config = dict(
    hidden_size=192,
    norm_eps=1e-05,
    tie_word_embeddings=False,
)
Below are experts of layer 9 (counted from 0) of a mixture-of-experts language model. Rows are named router (the router's row for the expert), gate (a neuron's input weights, with its number), up (a neuron's input weights, with its number) and show model dimensions 160-191. Each number is 128 + 32 x the weight over its row's rms, rounded and kept within 0 to 255. Numbers have three digits each.
Before each expert's rows: "gets" lists some tokens that make up at least twice as much of what it gets as of all text. This comes from a sample of Wikipedia text that the model never trained on. Tokens count by the router's weight.

# expert 5
gets: "\n", "s", "==", "===", " ==", " United"
router:093134130154102160132091149119176115123203115148164151123052080175138108145144078120102136143151
gate10:168088157181142183073173054090125150102167185168124118140111149000071109087121168118092107118159
up10:111069076117128127139102145108129138163097078143119082140056147123152193132103139160170152087105
gate11:147119116133108133139136096118141151169175111076122146137158165118155144144097126119102133098148
up11:166179133138184159135114096124148099107178094142148138112100158120114121138166119097105164168121
gate12:124102143168095181143108112160184142128107107184138077114096124123079018110150103087105133112133
up12:124151158099098177155124096150108110106153092181147090096142107105160155140130122105155151155078
gate13:142144135152120142146167139131147142112149138162139056089110083094167092140123073123162129103058
up13:084109092056148087102125119113092144142127100133144151134159177107104101177124176181146106177123
gate14:159154102163130066082129137149117186091140120111183132140083086151136133092090039129058107148127
up14:117157104116167106155095179130090132121157149124157199155140114157126137122121113078114099121078
gate15:123148150095148112130144116107090096081097139161131128136157113155155129170107072115092196089148
up15:159127097117087158113091091157136104194094190117155120064111117136118164148091078145131111139118
gate16:124103103103149120080180095166142158189118126158122172138146127117125109109173160057115159104158
up16:245075142125049123139112154110155059151147154093060122093154130141125098132086128129141136134044
gate17:046098181149126158140194099154184070179174155169107126138091135211129096141168103109075143093130
up17:075072142139120159147122138165122147085101170091172067137123111085061158118102124116156109173090
gate18:147095171056123126104089138138121094148088110136095122182166057106153140100080199230133075148189
up18:069124105110148113114131140092111159155199134139124116132140141176102137113137104089142185148121
gate19:111123164128171129161127136142125106129131134117096167106188065164071133148156146160131151162103
up19:171147145134120106135144153141104178127108115111100161122100135129116150125095141117115113136149
gate20:133120127189139127155077113130095074158158118135128114100155106131086132157092086098087159067122
up20:067134167077082148177138154131144156155143141127134114099170117115109180077165186112170109075142
gate21:153116070178136121134205142119179145160120104164110171086117164147148090112103139105043145113160
up21:129168066092136114122121088147082154163129094122119131135172122112122158162087116142179098142143
gate22:120156118152090166064114123119116112106134092124118130114100152174093054120154193137086171152126
up22:099131179114111138104084153122124117093158070114133076071142098107149139091128068149147100093156
gate23:130089141141146113127129143091110132157194052149069132106141119096161150158154116138166160122147
up23:154073127118098149143177194116129097174198099125071102145144119090163143145121118098201111061140
gate24:129154157125099165108132124121136127117192123109125121099108165171125168126143106142114141155124
up24:108151113102136146152081121120163097160154145143100151174155126113070156145130133088146194113123
gate25:072154143158064129132132090103142167093122154110119126073125121110161140137106080074147178111142
up25:128130106104143127096110110154077094126143172063140162091137156127191141118154154140139172112158
gate26:118078088129169072150155135157203160153147102182169134151120097100148089130100087100137195094162
up26:105144107132094114099171138157168083207147135156131153104145132154161155157155148135124158108139
gate27:097139136148177211125123136132113120174172129125125116165156118123111113082123085081136132108154
up27:154161126174108101144093141161132127145120122068158121159083084136137099127118082157148119069138
gate28:105123077106100131133109099132134052122078132071115164102134208148125130149143063054142162109179
up28:085163100077122163123216145131095155171180140067142131141143140105131148128155135097167149138127
gate29:070140114158144125181196094099075128091128157112147130072112126115119151108143147131106145132083
up29:126128135143082159103146129130114126108102140174136158121108156105150096149156141128127139146053
gate30:146124143178132086098072167109148100145179167143151122159136110129145161129151097122107133138122
up30:145109099099115139085119046098082119100097134111126144157119138139100063103079157121073133089101
gate31:090114098126126052139129113140126077096101175176101105090162169130174120103126126095137092154074
up31:130131139169155110123111139155082115151152147183104148084100161147117138074124167128119193132079
gate32:077076145112140168080137116118081096084133037129148117128133147118143159126147132144152074143135
up32:118122131108080094130200119156128179126149059127147122193141177119121083133135155181126184101090
gate33:088133124139163033163117042148132098120086150117176071107103155172146138147142048134154164130154
up33:158151182164140158060140159165179189121109173153098104136151152164112185138132159103035106096141
gate34:164135130132140067112056134095121154118144132076132148106161068157166129131149183157131140134156
up34:172163121101175185115110113163088171103158159094156116124101134107083147127138099115079121177097
gate35:094118112144140134166022106177143108148079122163136139128095146189123131116144109197154099177121
up35:117147117149115091144126078134127135191100172092179168141119174120194133104124141107166144128055
gate36:090139135164094140121146155120173132076080115151156175158058159138141084168076111113173100132161
up36:147121168107195130161154091120108137151141144129137080114150129169107220147191105126102162139160
gate37:073146095102109121137144137125128138128156074100125139152163134094173137117164098111137143164159
up37:173099059120113157161134087195113076085158205128157165150182118127180140134082223156124131153100
gate38:096134137139185145116108086142093121072137173115148155117032108155103133107160107153050068140162
up38:106093126116094132142164117142124051088116120190105101116120091201171118138122175177131155097100
gate39:132134110139139128131152108098110101190079167165184058124104141169144099128142121175118097108100
up39:147070080148093148104108142151125120179101175212133128138129107092130057137138133132092179124176
gate40:114107088136162095094159150112109145151167061119131105167103181140157096099115157116155099126111
up40:074162136051110151068085098081124100191162075166174168147105181123121143159180138130123145103125
gate41:197131076159123161104134136128066173197108147092161141156150150156089108123088131090131081140100
up41:080110113090122166115128104141146118124065117156055109104137115143149134110177098162143156113139
gate42:078172123114090104129147130134127172068168166134139161150104094154192107113142146203107135148130
up42:084174128105186175050149113178152144128110152176107167106117096104102162139106110111121133126126
gate43:151125135102072139113114108115109179151100066133108160092169083127121127078148164066092147129112
up43:131163058141066131174137133070140132119128135152127140123160134130128155116044099159176178162128
gate44:127112119070095108150133122160157101118071133141156155104088142075079110145131109129120104073132
up44:104118165182123156106108088137187131141129133083106121092156120148129135123126137089133131148149
gate45:092182083115148155126107091169143145113097189129152146200164126143171128214156152098111125140084
up45:169081148172137127132170144121174144162190128142164124126124135118134166172158166150124146137099
gate46:097095107198131110122153149182134181062118118117154142140134112110166123072102174159093063105140
up46:142164153138157167090134112101123100088115154127090136149126115165143111086099057131146102088133
gate47:044149157184141124135160116157169093087163146151180124084104176130129118162124130161182123083129
up47:177187159183132135141146139093117137083101159069117119133099123110101152153136088168160127150151
gate48:098131210079122121115134214158137160174100080141123114186111109156113102154121179097093089113156
up48:106156072130142164115089130122131109080142075164133157092134080187070170147047093156163151132149
gate49:121118174053140152114161149118095150150122106096106200179145089090147106159106120140153088096150
up49:110126088189111128157074164110058100155128151113114066100118136150141211139138136119119108095114
gate50:156166154175091106083084177103110133106070108143145114131123141155169105067124085112172143139133
up50:133088135081112158159114121122107109145088128153168182125140149150134121102118130166102136148113
gate51:063123018080138128141111085131084150098127135114083109155163135102194107182167116101154168163116
up51:099086131153123158148133138117060104080105153103119113142136098142098156117192203171082114102100
gate52:114084108107193175126079112109149085135166131143137181096105141111184127112097126116138157094173
up52:131108059089130151146081138175126085123093104054108102158057085150105165111178126200093116146114
gate53:121096166175122130084130209113107081105054095099104097133147158180159122155120139120113149167134
up53:170134168145150140113125154072141166145127161053141103154142123135137092107122136172120128100118
gate54:134162128102150144134215115082101141119179128137076061113143131104134149164083186097121138098169
up54:149132139096106186140117148126126096129127106163134087158163084139057102140112131155175128135111
gate55:151153096175167072159095073118194144162161123085131208070167182133114142153130102112125088149129
up55:184146119103105117115130110179155173144164127152110110174127185189081091124162174152158153122094
gate56:162116135092115124108102177142136107113124105111144164106143154100120151178108087167065151101104
up56:136126204161133181125106116090153105058117127106079132194101158165129099113121168078139111103134
gate57:065174124117077113190063148105109117159101062068173049133125137098181098171143095100139153114087
up57:150083150135067109215139121149090121169146110142131115121121155134151044163055136149128134113099
gate58:174120106142119112079181139116132162144075115096147176088146090168199119139151113137152158130103
up58:136132101209085134180121152102084129139128134168075161130082131125134163053094123146113107203135
gate59:054099158190134161100134114113138104144160100153096130134046164073098107106103112195149116129117
up59:093082107154177117121076091117151118137139129132147168072099123146127153114094124128146152134130
gate60:085132090140109114139114121104086205135091105099123102136121086124129074142153121122070106093151
up60:086118124128086139120123114129091155047172206103112143170147154172180117130124139143135147104166
gate61:133164102146140183083144132051185151067089195159170113064130111141140097100115114098079206063179
up61:150141135106135098106106085138108058158145098108079128184120086112154178209129163126146070166128
gate62:104165156133122113165130124156089176177124098107146135126132155090131080131149085082096177157151
up62:120116069155143151138152098141138110070090129146128109155166110182138057096144138208142161114154
gate63:126138143116132171127063145184091094128126075102126156099136159094171118141160120158163096144104
up63:108091109083143162109145159065095106092103091112084124130165082126107134095060179149104147084118
gate64:156148088156153124198109129135155129124143128152151101130157127093172106153150126088094097071146
up64:172108083151116163089029146134124168128103179125110126078152130124084196070120125116136115156097
gate65:127134114094131175144099161090098101103140112112113123138096136122166103100180140147116119125147
up65:146181079109147184168095128078114105075161102134138124105036203160131145171147115138128130118165
gate66:142148081154171131177128132103071062179140071131137072177102110148129161141083097144137097157162
up66:125126149130136110184161104220140098117095133128127124192144112185143166157153113086130113130194
gate67:150158173150084184162083196155073146093089156079138083124110185132119144105199145164129132179133
up67:123097108110123113142122169130121153128088149120141135095129138093152079097157147114155150124165
gate68:098095155143159128107117089095124092122143127151145130107109150151178099112089130083085149120140
up68:149120075107165155135183181073105149110154161109124114150113115125094129128125136141201188142123
gate69:105195072155151146092111154164066150187147094129156102092126106099120144155166080121147162152141
up69:135117084087163136093155104128160137073101083106139143091187112104182138120094119114146124114112
gate70:139110167158071067138188185114181097101119097149148133118152108188167144182127081142156148128112
up70:104128155144092065148153137163120134119169139062142099115099128117086121110139123140095119110147
gate71:145097123102179143053097137161096129105144130114150109173081103170134170079141116156135132096125
up71:090126072110128117213152135075128211178142111164127141142121128115126160197101147095137124119139
gate72:160146099053150105170127106129108100147188104128171102112162148070144176159133121113117127098149
up72:108122184187187022120196158119220128118119087142099150106130108167138188118115134127143122107107
gate73:116093171180097113147072103190188099103133120198124180095121151090124120141113132077111169041151
up73:084121096178111167168187129066159135219157161104120116189108146108121156145169184057173141069109
gate74:175113136167118132113114138145136097149144132123143138156122177136147136183149116111146155154132
up74:091171153105079111094184096108140134118123161083090098119098116087081118125117122102097094104124
gate75:150129187095115131128099141084120159153212123040117129141183163077131143092131106092053069157166
up75:106157132146136147133166115107090114202118109103087127177182096180114121149122075134083091156123
gate76:124155108122090119129114159125103143137055124092124131156090104164068172139099144188150153130125
up76:171183079113108138102176154165152117097094085115162133175126128175105134161135150113141121173160
gate77:165100131124140165154153140167115159098127090122072121135175138140157101131179099134148142145144
up77:131092163093071173086107115126088114125125138104106111107149109092107091136058138145082087134126
gate78:123132123121186131102143094119157085128146076116175098128163100132158098135095149070130169137116
up78:113104151102107133176086130106048095088192152125127129101105162107131132097136152076060103079146
gate79:105097127085135178148111110113159161137131153100112139153139087140135136064196100135109116197211
up79:132142140085145096077158099172105135158155173134141168121208125183133151130115080126141084116149
gate80:134125193158069137128116125049172138084178108096181135120134156160146165133132143090065168106136
up80:129096056113154154152133103144142120121073124152103101159135136131157137110115143146142080129150
gate81:165117092138106112147071125090171145098139192174155128113163107113148160166186102148139118177099
up81:119157082138180106095148122119144134138178118135146181152100171162135175130123109164134154132144
gate82:113094153051148112135077154154157147122129127100144092109064187105180137135069084111134125153130
up82:054180161117123132121137170146193123108148074130129111133137168139105175142081127165110150104121
gate83:131167081161098121110098116110108180106118136129139077107129133096121083119103090130157155105156
up83:135130147097121180145049111147155125110124128143120179119144126125084190132144162087104159153127
gate84:133087070101133093094153097129134090101103115130158148140089125109069169072089135103098136176146
up84:233108135055096146104145139159090152102094181085111160132106144049114206107134119133091097141143
gate85:117132098169139156197138130120102125108104114070173149113178088104127113147178119139119108124153
up85:086179105134157156108127174140134150119148100105179144125228060144031075169090142121184151127164
gate86:156081083096107130113141142123126149157044155149079117145101152114108102142151146164125098146113
up86:159100157105126092094147094143153136099109118148124028133174125042108125163087105130142113139120
gate87:121101099095090120132118185115183063078129185094116169176188138161140118152119100134126090085141
up87:138130116032089155187165130094163114106104109121133180123126132125073110115147125116104118083129
gate88:152155093155096126145110108136093191111117155062142102094122120122138121136097086111120145098122
up88:119103150146120093197132169140134123112143106117136140111134094109198134124131081103108132118156
gate89:104182165142064158116142158094156108202094167121151111097121066177167140132126144070102118139065
up89:087112159139154150147120133169206147152099157152114101097108122134140113184168097141101049225081
gate90:124116113143125136107134141110115179104128082154132160048111172046189119112162171160201041170136
up90:213118108155124134151091122129129114077103154109201143157113170169156156151132167127173144147120
gate91:126114152161125136143067154116142158089134162152130126141102119126111135117156151094104174068097
up91:127114201135164139179149124138170165079158159135126141106048117154082117091099109110173101143070
gate92:101175118134146142104161172125137155136119117122137131139109079148117090130106165139195120102089
up92:139171101138128095122131149127138144152147133147124093179104139144129066066142174095152138118092
gate93:167135170179115140109149168087082151129174137169142154109126119152075113175134104138135084111109
up93:152071181147057078079102178094148138163140129114140128060111175146038138171156163107199168090124
gate94:176171111126143111151138136120066117134111139143151116141103183129133130055128147151116086109148
up94:089109147139161147100132154132169206143172112121118141069157087122102157149105110075121134160081
gate95:080147064154108121120154108119093145156091158072110150151102208106123136143083173087071153132136
up95:162119134138129124154186163107130142089121078153126113110113146152206147120115087082074119126078
gate96:128089065117182091146102155155105136089129073077148138110121155165131150164117197132072137121086
up96:182171114095095137096149152197114139120134091114132157172089132188143128161189210144112098137120
gate97:089168111183115169067096143127108151059099142082114144137117135126101103088093122122107082079107
up97:101123126156123141070119121108093123085112118112083178131102114118078144140178156153203126192105
gate98:115129085103134073161136101142113155173214201137181111052092162156072079131125129092115145149104
up98:065089166081111145110085207139140096113148115089163155111123147081150168066144162115163150120134
gate99:095111169098118144155129157127156110123171145163125165107164120126127138165154144163071179134145
up99:088162168127131129073100132141149152162169146210116158116143058129150113145127167138156156110082
gate100:069116151151090089119151077045131168125138165099100124100060152117122097141146183112092151108076
up100:091142141113138134133196128079175118176132188147154165080133135164117127108109135141156155131145
gate101:097169085162149209132117166130153075091085178127157173142157106162109122159170165133117161115137
up101:138160084145103144101129084163133123179136097136106141078127148116120107111125091143103120126126
gate102:151162152198150139166175168162119165177117142136143135162185106118123093137148079107119074150182
up102:108119129146135153214161165115140132124170084184136120113122105132087181125118171141128144075141
gate103:163124170130096107150110189116086087142101137207116151169173131109102107134132131116114139140110
up103:154153108113174146166144088092121143177163040106117187095113163103154140121172151119126138158116
gate104:160142126189151062127136139135131119111158131110140102160137110155154083114116120131141103143157
up104:071135093115106131107165128138116117088129093112144061135132060093179144115092137112099075108113
gate105:153129156144137172108114131137115140095116068135096111082090122116154053184104150091135132182183
up105:132096157110142124099113130115187167104077166140173158071170183118109142088134142184136121134109
gate106:090074150123082111111151158153115141138169132182185153107062104126132139135136095128121154198121
up106:120138129131159121110078151116074106105092135104105167194098139144126111159162136198096157125166
gate107:155099133074064163136115099084114106137128203107074074087107155147091171105111098142089119123136
up107:139142098183197109162150153149115107187071120161119125128142107160225200091147045140103113065168
gate108:094135129181100117128165147162123125083159064142139177149191116122103108157152103124160067167117
up108:155197192165132153157152140129098194128156130165148187161120215182115183142188103137160117145153
gate109:120107081129154081117105108084087115145137138138130160128157118182145134121130161129076134132103
up109:133163142104117141124159137124086106154198149138183147165080075157115129110118100146155111073139
gate110:098107134102130114055066082097173121110153112160117159117115080174141071096109077166095109151168
up110:173144126127127135135141110091128179122150158074137139166140107117128079108101119119123143156117
gate111:078040114121115196149099132157117130153123147172163140077126134194104095149145141127144161123117
up111:117127122148162085148104157110098103090133115127076142054146124127110113140125130187162166200125
gate112:129147091141136119146095070166172158116141097137159086115139104092158104122142166111105176098108
up112:125087167146190133133007082127115081127076145134095140213155101140135142107119100078137130130100
gate113:096157168119145210179112080123145129140139128093136114125087142115096170124141154130050148108137
up113:131085175079126186135141139138184132149181179138098120131096171082084150078162147112109147163080
gate114:098165124122099120173121156070127129141169084159130137113164118122074102154139129107105147189126
up114:077200097120135095150102159173103091165101030094102111147156138133131122133165120101123118137118
gate115:162101097099085104110166057093131110094043110102096098089097183151113113152126145145082147130143
up115:110096152165133144085154162094127114086068080122105127168104032066152100108070078107094175103100
gate116:087123126141163065136143080155165154148146120206054113097103169099121121159103065139114138105103
up116:130131151116168167081122133102079111163140154129145155159110133117117140066131162126142109130139
gate117:102102137108134123124062117145093036151068178108157144150122127084126105120154150061097120101137
up117:148144163128130176144068155196074131172050153130155173171149141114119076058127147131109047103114
gate118:171103137162121111093172109078197103112110118128141110129157130102127147131139118136133125150169
up118:117144050134164111114163126142174133111121118071136106118097149205110132165116140131066082140133
gate119:123208131131139148111138124119119184194120105124142109094143161186136133185135145129107144131139
up119:126135179118130080101187118086107219144148090135178117158088081176151120102139145077188112093156
gate120:129167164091104158097089130167132148057122138126105164113152126091097118168134118083109164120092
up120:073123116124118116109117125097126111051088072199150145098130125119114092154110204105107110101168
gate121:151153138124139147115115146142119136126185152090111133123106156085121128114145187130124179117101
up121:114070072055188186123197148109148162143105053107121093111145152158132136131110162080136145120111
gate122:144130151123134142139185137135091120122117109168118082112038137154129110127116089131143179144197
up122:064116134150088197112137181155087147103142132117148186085156183154081180156073104129115157172168
gate123:103076106142129169189147143146137122123194113099135142109123179100134147064104112032117148184109
up123:103162086116142097084108206146192185124125172124136112141129135176122093234125112152141209101109
gate124:094144048151202129169119124136135114158102141118081159077155142137115100138120105167125133238149
up124:173113095139112133044068154098137123123172101120147135119148126178158160178141142132233143094107
gate125:129149099095189144134074094117164079151162143141128072133121052133108131148150050131111104132171
up125:098145176120194096099185144110164129150150109132158150134079162078123103119138148091165090121115
gate126:148183173179115080211119107127146096087141125106141134196110131135169153054098093191075091099109
up126:148125180106165170055156158156137156117083173188175147127119115130208106149144125097127098140134
gate127:107172162156075155170121132095118110147126135140046129118101146160132085113157168162118119110162
up127:105102156158139133104162161164064158137110142168131152183112136127123155133103101146172120099124
gate128:117079146146119068098128120151108169127143141146158112131117137158085194098110168160136182109155
up128:125111097199184152149129138077113107128111135158102099155131138137142117115082151113099143089110
gate129:132112120168143112188112184088202147072148138117133136088161097114134101127083129071171105082123
up129:122167069131153158168147121107127121128166182094118108147124077140112102097190112067140151152129
gate130:115161200119089123133154174169142118162154139116121127076136081125166080133144123158186163147116
up130:113106133155179144144104114110113159152116159180096109158135161142122165144090089079124101120172
gate131:068135146121173147067160125165159119108152143111157136140153145154179157142126092123118167107119
up131:117136168135121135142054175149164138097158084170148112127103109160187131108131078100108131098115
gate132:073126076112140153174118122116116134070077117192137186123110194094095113153130166125089159086113
up132:142126086118120068136118068145127143144122154070096108145135138207144116129149167089102138134107
gate133:164137181121097133097098078115128145134060112141140132115134130100147109060122116120130104168130
up133:149098104151134069108123128154160121085172129076153096062104140137167127196091151097194153164095
gate134:087093136161099168052085125100078160096164151154103155105130109090129111150094094153129139094119
up134:180141087126153092181125133132158068119150109184116106133180124188150152132187112059156093178149
gate135:184179150099125143155087104129058117111117116132137040148131098121161120144193158092141097098160
up135:153154179140137113119109147074112135095203156124130113122123154168143102163123148130089112104129
gate136:110058162144134078097075199178143145124130130133090094103147106163138126120137181118128068179097
up136:135111154105172130110134128058133125047168095162096144148121147189145087097120046152164098187091
gate137:134163190149114105117189185097147130164122136113166090158083087138109113166115061153087138154123
up137:192144076107143148111116091141081194154132102150178095099139113118148173156134159093099118112147
gate138:158163118096087121123162140093117097073122055152122176073103113149115166123131193092113152183145
up138:138146063148117150156101134135149085119145087170143136153118151112175128082132146138073145109123
gate139:055141134139129118141117096123075143151202136161193178173116101129103078058168091082101127141061
up139:108105117149145157144120114103111099127106153128115214159114128083142182093129093115110081169105
gate140:165144165142119122175068153149097129127113149213123109137108101142134146122166167092111122116159
up140:166132097066159082163153113129160132101135066060128110143124097177157171169112120147105086121134
gate141:178118102158115140177106109199117176136114142177169130131126132127156131105090134092145158083127
up141:156115111111132139186131122158149153070077091110119119099121121159125112102136182098179135106125
gate142:135147110137148115222093177122070104121101063103115134159148136131094155091094141108130149145156
up142:078130102142126121137148138116083085157165137135159108142163163141079111094140081129140186156099
gate143:103125103101092099155115099156146159156143100124119055123106174119075133164093179117143170135119
up143:106152201149125185115079166128153142136098115135123098155135133156137160118130121098169115121158
gate144:122101119144079080158087119133141039125094086133110137158156097162140117139114082149128130165173
up144:096141103176149127088119147147112095104117163124154118135088132123146081127123136115133144159147
gate145:106183130148150123075092123175112133161113069112150113151105191111118131208154117096164098099103
up145:127163118136093134093057155037100089146116170153165179153121113139139139117166117122112143146068
gate146:140134144154140150247111150083179102111082101178179110107145094147094148148133150118110118132137
up146:124102098093093123122104113137145054168097146068137162131132147163095112109100062205127118147106
gate147:131171094103172156088152102107108125173071095077146101138139201142202141158142100105158116135100
up147:122136087185134157122112141106101127124106113160157167100132129083116049111141107160103040162045
gate148:110145134097114124131136136139147133132071105091100069110052120115111099121178088076093150096132
up148:137141073179097098153155128104073090111110107068188137111128132186151150092186127140089119135045
gate149:148159157147143083136142162156077143098133097141127160146116117138076129120199140128153146117103
up149:103090101092164122112113166157141120132101156069121143088064098109128113141140131133117178150093
gate150:125088124096152130132099104109140108126103142148106154130120072125149144106122132144146156078148
up150:100108119163151114081125112131110132120157123145064155100136082119170106055117117154145103077159
gate151:156153133085092212167123161114106180140115158118149185123118161118110079079146057104143123085129
up151:203096123094085137096117029146121151141107149059156182167097141089118129105104085132160143096121
gate152:128108128110133160156117130140155116135110073177094080153108174102084180154139079072099124108118
up152:123215161171174174103143117099127121144069160099118149153111092139119118146104091117084106116058
gate153:169124141164161140118147108045145198079097138134196111165124117159114166136137163117185137124169
up153:115129077149153083158147142145114106130148143114047069130114166130160129127154120122166131110128
gate154:112152151132113197115140082150119066153158161141129107113127142092089109162155122109107110153108
up154:130144152178099138156117136100124102115187164130109207124115108167140129100123163144108091203118
gate155:157109157099100181121124103091110140101121064161139152059116093102108119130151177105112192105165
up155:146130159038102103094168137146118129100170107111131111127096105063124083122094130181123116077099
gate156:113166118087145153115122085179158084122193105134122117155061196134139143134105124146130105133128
up156:096071175110124101093096190111150118086163127157119132136100119138185141134134081108151173167094
gate157:134158100210111132118134135151127160078148169131173137098073184156086097168149139178095150104115
up157:166069167129096089115166136071118148083119126176112177176150118101140163104071158095173179138109
gate158:102125103132169072138121133128182126096149108133147097113138132187188136133127103101166121120138
up158:086102082116166128149101106103182160135121086069128111115094112131150081139102131135111087151120
gate159:113075129107143140144062113126155106182135135148174118108136137125161104152138174135061149148144
up159:154111095086124129178200044085129134070104122128133141096140165127122119196110119149093115116127
gate160:055089053065100112087108110146088103185146089119112157168080113110146155111177143100114144188131
up160:066056101069136130161111100102121101171108148081143156129112149132143099122169078102099153150160
gate161:140114150200114134113138095096139101152186092076154120149117159158108117115168168111138053091093
up161:127084148146130171126210167152078111084108156108158134107174154168051102083140086156147078098128
gate162:101113145132167106114107066113168150123102105162110109077151102154145134134208111104111117139147
up162:157150168145109107168162148117119062141125137114163210103118170172070108145140152143140162066092
gate163:150113082121099142164072119122158120213143180098155170140125139149141145126148099110182141111104
up163:125092116092143084109147150106127114138134118112147173148099116157116155165150117110154123172119
gate164:124120082135181075128138129180139107126127195220121090115139172109119098185068090110124174159136
up164:129114100125135131149161108140088128179101170180154155124134100096127077140083103148080175154159
gate165:164095133133129058157099176173162130104128162134160200170169121138121125139122112146132099176112
up165:159126159148128112152100097121140149172145142096144100153117090105179111055056138110143110074148
gate166:106136179184102163081051116177166087134085148113148137083120113119173157105097154111152061134111
up166:104160093136149156150130110081132185189182118098090122087102180153126103134138140162112110100171
gate167:112184101093102202114132096129101119081124112140111165138125107113143050097143125122189124114145
up167:159105113173142039147146134103108133080149099149129097110148073152130142144159113139131162222154
gate168:113115139099161141159119111095128105123124096145087135196158125153194118126135151102099099127126
up168:109129118111120115150199113087127131155112134124126167132154119121125175081129128145141169124132
gate169:128182182095100071066160138106118148155114130092101134180089160182128077140199091128121112086100
up169:119056109131159052129134150144162090090124126091123155157089154203111141113178060127176125176194
gate170:120109099107179073128127108165154094148136150154124092165135119060111116108085143110138105128093
up170:122131125143129163154158123061146130173099067069196143146128129123083087128143103152121117133186
gate171:157155076120171062113148173121160107184136153101149104139189117155122180123155117091120179158085
up171:144127187162112145113128157122109136076104079159090127166145171142165102144161124151161064138145
gate172:113177162106141113154157164142144112113120153094116161136117123187099081171097100076111153119114
up172:159143170105095121101144135086134077137156200109122174153092105127158126093155170112145188086141
gate173:082139128082145172020169149176131070146068158086155179127098124078133159141141142119102129120148
up173:177169129122091103105153162133176086167144194063109074142115190124188141147155125154100111070164
gate174:153154120168147122168038154122169118134146180127138130123085120107130155155087117148109127135138
up174:143130144148129192177147134130120106109050081124183091116126122190093109127138142135110174105027
gate175:175148176154099108161117123142089121138143151196132122130094152139063139140138134024126150130076
up175:088165097145117175114113121125133108142120083106163139141172150144130145159141122175137160084130
gate176:136089082109143143109109107200181146112117135161134124133105132192143093107151120109158110130121
up176:134172095158093113146116163174095100144087117127126074096134118166160123114135087101174159128100
gate177:140058129129139163160125115150163184104148152179165118135160076134125128099127124049113177110119
up177:157139147074102105089070095082100152156088113101109118136103155153164104120116149202070114165131
gate178:118097084116131097107093117058123090096136083132102085183147120139140070057132097119105161149094
up178:134145129073109158098138138112079123147155161070119151075164186162120142177163154156225115118109
gate179:205116137138135103138105149073161195156133109115096093168113163138074150132114140152167139126114
up179:128138103123153141126121068102154147127134102158091114106163151123118072133134140137083180145176
gate180:000079149088094147134110099153126100083126117087140105128104149132140141127172142113129144112132
up180:134145049137149105117132080106129161162160164126104119105149131074141120153131121044101127134141
gate181:124149112078109189146118113190102086130118116107154120114072115131110129101224099133097080175111
up181:094139137096156108162149114165087147133123084129112120129147141140123160121164152148165119160131
gate182:168147085166169117098108122128149215168128133120113160170088169143060181036128114083135120134085
up182:083148066116124180133094115153158109125052151122088219129184138140077163064175097130109128122151
gate183:146184139052098095120134169059125132099145184135084129096116098119116118210061121092093141170126
up183:111214045136145098163154151114141110092175177124126105122074117112107107195082173129090133125122
gate184:147148143172127177109121151170088176103186140150205146127047156190090111148088110107114146116124
up184:106119153072099089181125117085206070115109137101085081084213140059116182111198109157141144120158
gate185:133066119143183145094132161155093091141213082146090154099091104132152167120130097131182136155141
up185:082150123145099104124114119089152137103056157059145098166114138131149100121136106138119141114145
gate186:115123139116074115098141142167118135182096123101140112108108172155147105132216122067143141127156
up186:087149218147140131155109111118088125058134199118115096151141133125059181156168133116133091194114
gate187:204122158184104077111181148100120088158133118152122095131139110181139148124125116156131060101144
up187:120160135136096085117110138158140171107185165166131169134133162157112113102153155121159135111159
gate188:122114081129106058135168125163033120155139127111176134083137115147074166083114149146130104185162
up188:070084103168161122087117148131090091131147062107163104086085186144144175053202192136210164142139
gate189:099039126166148119107177151126153136130113153192146145138159085089132137082158103149111163089175
up189:109057170162092117106136093131126162132140177127109150190105122119136146151095150112116133087129
gate190:185165131178097181096130140215119076146170123124141122118155132160127118112205128105092145092088
up190:168129160167148133144124124120154110166148135120147073130139083091139169066103171144162187117098
gate191:075070101140117169128120173166152124164097128167125114117098108091101128093156084151074138089135
up191:056155080061116123093167163145182158084140142173103137109127145134125152136178139104103100124141
gate192:128153131187150111121126189115116105109133161160120108100135100097107112114134079201177066177144
up192:164148123086152098124117197100134139145202127128131096123108116149133133087136141127053151134119
gate193:145143124118121125119079101094128105155107173205132143126103132144138140135080160179099086102201
up193:116079159103087115129161184117157110145134099112085128080108102103113186093122121120152134180138
gate194:139128108177120166121152107127135112079111136159122071156083136151136126114165085106123128134121
up194:118100204090175165117092124181170147197113161089150155096146160114072131142081106174163177169169